From a checkpoint of a small mixture-of-experts model trained on Wikipedia: width 192.
Below are experts of layer 4 (counted from 0) of a mixture-of-experts language model. Rows are named router (the router's row for the expert), down (a neuron's output weights, with its number) and show model dimensions 0-47. Each number is 500 + 50 x the weight over its row's rms, rounded and kept within 0 to 999. Numbers have three digits each.
After each expert's rows: "comes before" lists some tokens at least twice as common just after its tokens as in all text. This comes from a sample of Wikipedia text that the model never trained on. Tokens count by the router's weight.

# expert 89
router:523522483539490541460492544577473499506446564509453542525519503469540553575616559514457459480534541475495575494503608562539517491475544451388558
down0:557449529516563423488471474493494498487552554508524470450513486552412465469543490498522533501509518585520501457447558412512483549446510522437540
down1:443493472518458510526504490415499581526509564517518483517593505442582546468377467524458491583504519553508429592565393523513498494525449496480437
down2:476514491485453566500461527412478489412506472462453505570517533547518466514528396562429510530493566562508456498455490492419451386463574424524517
down3:533467519448461496406502458471549519465519446515530560514478449490581539555535521546474462563453576484535424481437469548528464467482590479519491
down4:477525439530453573565466398460574462616424506527588539518552480451479573447519443509447465434488495512416499479553577506527464449510484432626514
down5:471546453437555459432543397553490488464553523439448440513480495523526490499620548457535511594509506568520449423483499534447536489510497651472379
down6:518446510506486526558545511542439494510455494445403538575558596480481489507619487541451499526438506435547453560432575460456586462446472505460577
down7:451508512538518397420522444503506605512529562496549398435471480501488487437428549478526493560491501496474481526517438534508492579527454488523467
comes before: "of ", "in ", "and ", "for ", "to ", "was "

# expert 100
router:440468567593521546533475507441551537487473525473481497518513472507451527534561573498468443473436507646447510521507388530500552570533469504438537
down0:559497422471467566463456579510559512550419411524463392461514555500457462519486494564518471522470516441563516424508468516474458405581442496480538
down1:501499459430447522574448543491474528546425480550398471515535477520471495525512421538542440534601394488456541438542378474521468471530473510567537
down2:460475470484546482490514438567473502577489588536526588505443463495484519504491592497479530558536631524534404529486543589484509522488472390451514
down3:420453383500464484529486426500556520481531431421473505487425522424447511570453419543451505525520519494391487479515473510500564477414441439458511
down4:470421457413449549516504508491528449404579594516528484469545432453539445550497596463449432551523519512495486570480535578502484517500483437447463
down5:411473524570470518545471564576560579451487487487577542523541498451508658483498520534391474515453482572467480597422504464563544399487517562522521
down6:485473456502367448561470533517529403435519471536557545534438539507421408521467519490465543505549508530518420471514530429522474435549483533546442
down7:511477523568534513519484494452402468518562517475547456487556479512631524544472520476496480541487498493467513570386525522480493577525523430520441
comes before: "| ", "|", "to ", "by ", "votes ", "in "

# expert 5
router:553546393566482474499674410585512551509449576425477498527574544528524557431484565503403462474527557506537476472538470545556505533522513472552402
down0:544344462527500552437497599473553474515529608532441512512602478528574470511435481482487467442469470475578553448483400505486475464477470484494524
down1:571491405582464414498519509529548477522525429521514401489513538440441528496497403509541509452576576551503434389488539449589478478550467507481515
down2:479544561459539502498534431501500501569543542469440419557533451513625611538475502493403397517498467437568565480491485556548486511500362552501583
down3:501404543482499402532538395506477606510526493533592548441459527471524613408509394541521456419498581514462513468479486535566454483439492527435460
down4:531446464456443484573540446564547531491508494440618521467589559418526511491498536505430573538519495471483536532532498519435522548498494461577507
down5:521540545459445607529510447403486579569465516445535468568546499504539518509507478617537488487454441544491479577522555552549450516511420460575535
down6:404397527481442488461542541421562495437523515486484491532498519597471437404402529490486446455468531474463447494513511396506524523531440555531531
down7:488463508389545406461624505568526478546538525535498455509501523452486514495459558511501477517454489499550502419516450458457515488579530521463460
comes before: "as ", "to ", "the ", "in ", "by ", "be "

# expert 114
router:473559521528605632523436511502432547534440552467470495580507377498469523430508547481575516599498531571469546449508450480436564541463445408561532
down0:499475461540486475510561579447514520462503499443540606541471388478534512470554540428516482484454476433453437511572505499509507446503538571556580
down1:486490433525480537499386549439525405466489466441515550506373490515475520498545545451469546550482480555520513529442489495455475495459551425517475
down2:534488501383466506478501567532494468619558469600534422494542500495551537610550470553487542510520478473527448534548526516459466460482523453534457
down3:449455530453526399548466578499549484474532515498440504530436469466580536444455540455532474498569473483470496545540419510439506477504538443347472
down4:418561485577495455520554445440447577548465404485522458514483501492471543511581460536568525442515484417446519505482550544523478514519509610452483
down5:471552588517502375526538476467424556436555463565421437509602551568514565607491467502459472439447465500494607449569594539522483469473547526417490
down6:571491485530504552495511530506429489508542474522531460561560490439423398510541544446482599525406532465603563453481559509508484468507533510499526
down7:494503524529515565432560486544570583456570491484565542473510473450463517499524526466571450584462519427485481444457457478548510526471557556404485
comes before: "the ", "of ", "and ", "to ", "in ", "for "

# expert 0
router:424554497480431426488446517443515476491494523440441532527426498468458537424507465476508488417492521456558565494420449568514593572556512476470534
down0:453506468513478508547361464505564526455519528513480521514533505497407567514459438474477399542548438387521562456550497461525506473448564522487560
down1:486565556533563429451430479501548474397505411506483500569491426431552565516516614431543492440441399542541461530524550543533522507561513537436496
down2:509524503595506503422442456458574535599496429480505507506417527491523578516571492534483481471458549506567453502539516478548436541474486526461529
down3:470560450479482503495515446415500567526484613551419510433524499536497518484578433423486472435561461527487511559513496535476449470512574586623429
down4:506544461488385551462581474461628527459523522520434543450531529494491482485485450461494559562459482456543543470512586540561574516429462537542519
down5:489532398551592376460594573497417581406524518539533519550520531426513451485537523481437413503492467420466541600514518476494541488542396449456585
down6:532493425451503516561565575557565571505545529488527466532527493535431611523530449531386431516472450632474543424440515481464511447491477499541454
down7:541559417524481487462526536554417595513472488507464527474512495642615467581531570483505511476561568520495470519512500531526542572519502428442493
comes before: "| ", "|", "(", "Albums ", "– ", "hold "

# expert 104
router:492444502488501453469443438456525499546401549484439576527544454511489575564564608479436414449577451484452570496509511498507560542516532395395517
down0:506505512558407387539422480439628449540540488520524539503547400462447474468485495466565445435515455546484511520585465511501514440599457473475544
down1:433485493505403480454579518536546505491452434442453556515465468559504488448424504521541589482513449549570517552445447523462517663568496490475449
down2:487438488539484440530502464532482490504431491535451486471473464499460515464502411455406507511530518447470482461565505543477416534487484607537440
down3:545592414536567538463613466488554588488511571453459555512487453498439481504491513557596531440476479496560431502432522512489494472440448430569484
down4:515444494496488463582481518525433490516449516510506578503440559464500564579413497445440410488531446458518515501452515502579531745521558438577528
down5:514487500479568453601469452457618564519504512469554469525439501471491479416562468432487487515455498435517481478530574646510509575526504578491426
down6:421444422468540419410489513596520497480454467485541514502478522545497468561559477546435431520471514494448494498486526483423573419456502399534474
down7:526553489495484566484494516481560484585483476382524525496531474570472490631521439533465556500501548506546496469477608451597449479560457537415471
comes before: "and ", "of ", "(", "in ", "for ", "from "

# expert 69
router:521517490564549482496459391547494507544469495581477539448570372429478501506445514620490478587488584551499522447524493554457529513510461443436369
down0:430434478441466466508496536508496524434445499526479433509517435446508488471455457429508509465523494540375530515424364433508501520466510562556506
down1:499570625407515522573504570447425538500500395535551591480520485500516505436484476528549569533425421529416512458523579503481565507489460434543491
down2:505463409552482475551429493443538495493535493498479569483491522550413489439473617476449498452538510449483457582377510463381434547522491494573487
down3:546493424609424493523509430478584536494439485479479462464545475545546508472460458588580517386499461590435633457503563484499480505469498529513494
down4:389479521586416434554513535533483530464495468430448490485469491497566506589583423489500502466538583549424501470516425469456544498449483422498489
down5:522516470501492411550432493497533479479484500476552476512450540444443545531454533561415488605570600467459503537499422516504504557501456425485518
down6:461505569485486534509509593538559459410525462566499516510393565436441498399542538478523485653519447514551426522473505491505535560516535507467589
down7:522533521480480529507575489417455570535534505484524487429524602517503477468449556518454457551526568502485564478528394517552477411513538409474484
comes before: "the ", "to ", "a ", "by ", "in ", "for "

# expert 99
router:426420572480451493525461569527558575421438560510452508460475532465403485435564558461485447488460458520462567530495522516429464530543475570427486
down0:526528420479524437490549447555506543485521536495492443510474460503525578466469501494604559543498469459494473525470522483607569443473607497473524
down1:450516553549470474541565502555487517586504519493481477609449486403494449538504441503518487488538509557460610611487473430529422447451466518428542
down2:491499553521559477460439452576457463448600460497425494422436460488436542473493488398514517438453523533521578526499443538516447471446497594568537
down3:421524515549456439616522483517427493558487440545535470529528541474598545469528467556539526505543608483604480545550456500531436465539522491546558
down4:594503529483559455506418479424496527553398507447441462651478539497465531393531570465489488488451557491514394401523429468456536508553465519490380
down5:546460615511488594535531448574541516520504451465500489448529477564462561529494610503476429438496526499529434503580550499511459573543504541452466
down6:494600430432525533473484541478489542398563469500489521497586515562462540448619515450433609493433441468545530500509508531513529429532533428463516
down7:509512440482485505454524464514502469467556519531543498465544416511487556478519492475517466434548475536592491539464483535503507478526528506468485
comes before: ".", "| ", ",", "°", "; ", "–"

# expert 58
router:466534476481599565533513427517552516538525563454519479505545466425432495476455575511441498533490515573475542496573397455526539546459466442452547
down0:509411509451504492527482542596545542554542521465535589484505638446462484470588501481468520534483510534523419437484396620428512448502466515446511
down1:485463493535585549490393567500528436491484474381475579502504502531541528456444564469466576446599555487492409448539451434515489530449493562475491
down2:559531564454484566531567543442429498477525567416528609486511479526525403455592513450485558496543537455525461548460535447443467518514463414493522
down3:547493497439468584521452541380525490454518456480513569524521526456437516599555465550497535565468443566426493507453434479492533451447519518524531
down4:460453468542316492515518547553499462550435445556444466529440562531455550550581408477527563512528485460474469453603540558530482404507471622538504
down5:500515501542453656517473470545491485447487531535516449421418498533474550519450462448477566496484445458593433572502473478512442481448569540568538
down6:561511486548424502441497388509512536541558520427480454454489530538513543484536517472445452535433547518533558466447544538492518481464455362453494
down7:462408557501533533537518566480462452524442594503569551547497494482451485476528492517529489478500501556512411446484472518519502545414430550484507
comes before: "to ", "by ", "in ", "the ", "with ", "on "

# expert 14
router:443498496478482428537496531485468476446516533477480521506447518472522442441484479542398450534471592405483567437487556525442568509511467543500407
down0:578512490606586475458548462440566486492501407463451621531418567511427516579617541434510526507469463460541396392552581488570482536494518595453511
down1:484502491558495550443523551569610496508485513474543369487432422583514510497491540383462517446530444436500517477557564489468493633459461552528513
down2:472498589456478516500456477409518464517457509474534617480540563519450555465417596541528491420444458498508527507501477495537484469547477447574565
down3:512515500506590482598447494459518537479520543526562555557424480456505560455473507519481495515529480559568484428623418499529464506509517513531469
down4:422531619484495372510509559417501481498596495517467544591485532448549530450515479503392528574550475515544506498479511504446498435534526474537421
down5:524453477468532466496370540499504559396483498539480486596480475571557503526485535498584526575561496559522436463388560570555499485446495522542522
down6:463490439519474489481496562497493396466593445476540498494539505447500380524535477485454519601552436448529458445572512522418467387495525371534474
down7:479548465465524513458486509507574632470460465575554533595604473563539487513475502393540565478597515561516504576458597515520500542533506468451483
comes before: ", ", "–", ".", ",", ") ", ":"

# expert 86
router:506569527497518548466517447524500458484481508496476504598421554468531507497583531534492444490447491473524570434447481512534612512465581422447569
down0:466510517461508514423524500498662533507438470494519526495414555539603438589507487564421547443516520457517485472434454423505513596468543603465441
down1:458509558494533532521459516598486481550519536462466524472468481541483570472479561506604472484536514610412512553573467537472461480545495549539496
down2:504534476535611627534527516425452462492509459446469553517434436483431478489544522480518435458480459542495535419516444475457544453469433512532507
down3:498545552510477488459540524479493506493456441505471529550488410487548499442514523508514517434534491481535563563422555471412607500490527526435436
down4:544420486484390519505482511483568465504515385474507442422468475585541461517486553504437499546474521495360549448541465515550391518524536433638531
down5:416518494587546495481512520480530450486381550448499534471528599485429489466569509515474532552437523470476479538493521546467478429544399495519533
down6:526482511514547519448596486466545564566453519477442471509453446466546452563461486509559523502510400527494498585452547495406512508488431559479471
down7:574467483397503471538519511496566488562509527415515459554460517504557534578516459496482464370485597391482569424493443429572485518592452433430543
comes before: "of ", "and ", "(", "in ", "were ", "was "

# expert 32
router:454535480537537557426443586516552542459442530473451484579500481495396460506407501583473458389457417532485561519466485505522533528543480529468614
down0:489450413478469549466494571502411539573624508529454505497476463527492413530574542519395471500518440547452412521463418511494526546495507533530526
down1:541544522466483479475509438537532473481522479513530506500477424531581480517523473538512489436520517481473505637515490497535495541610505476386437
down2:498427504462525511523448514516628458523445554524508519541542456471530494424533484435469504516502421486429527564551523501438527539486527543516568
down3:504494459517553623532444445564558474355529411541541489447512485525544513476463433502493542465447442575625493552468484523396497522470552540426476
down4:500490576451469535495602568486462528481493560461456463544506503428465441504475486438482557445598425519537574493477496486518594582442488438526485
down5:512543555378513464593486539502505507557439525533428458484453482471432692457491520417434570525563466605477375449524475542526543527558482521576512
down6:516471527466467501435452460504370537563487560388475441523582399538588430515541470496548495439542387534534458551473561463503495476459526488568481
down7:495492441566479536476438453618486456517418484488467460570535533503607485415481421463510516466566450468484499519561465530498496515442424554487539
comes before: "| ", "|", " ", "Candidate ", "Votes ", "±% "

# expert 68
router:436495554528439484514469508575523528483493563454430552460453517473478425459448596541508424508437512485472563492542603521406497545475441515488425
down0:458564488447472491487546432425402468465429499499498537513472485396559571540560562444471493461566451498518463526478521516481445519531532533488511
down1:583399439493481497481427598577585435443477466566535382552516496529403514577417526438527509430591492453475570451437468517562475518468591599408437
down2:465476507420490484467508519606472554530468546435508458550487508484487609490514481430455497475432540478503546560524585551519537538532480601469496
down3:557494478576458478518537515528390590489446441517522424498513592434497554476610492509477499569509575516475483444556496505515580452519608589499487
down4:520618535538519496412514565424488507485481502392472588548557563476437560454591558455503461529460548472503410421493443514427526578508511438443544
down5:590461523488543537413464533419476523531475483556516537467509502545526482492578528532589515510558523548460403499442558513505469516480576469449468
down6:531557513492479443501495447546440546485461471450389509516583534417548459484542493527441603439487482430495544511457519471525554523533662570427495
down7:444459454433455516532489520562526579557380482513520493543564449507524508685473481503503487445598530475474600538527527487480575569432493482542494
comes before: ".", "–", ",", "; ", "% ", ":"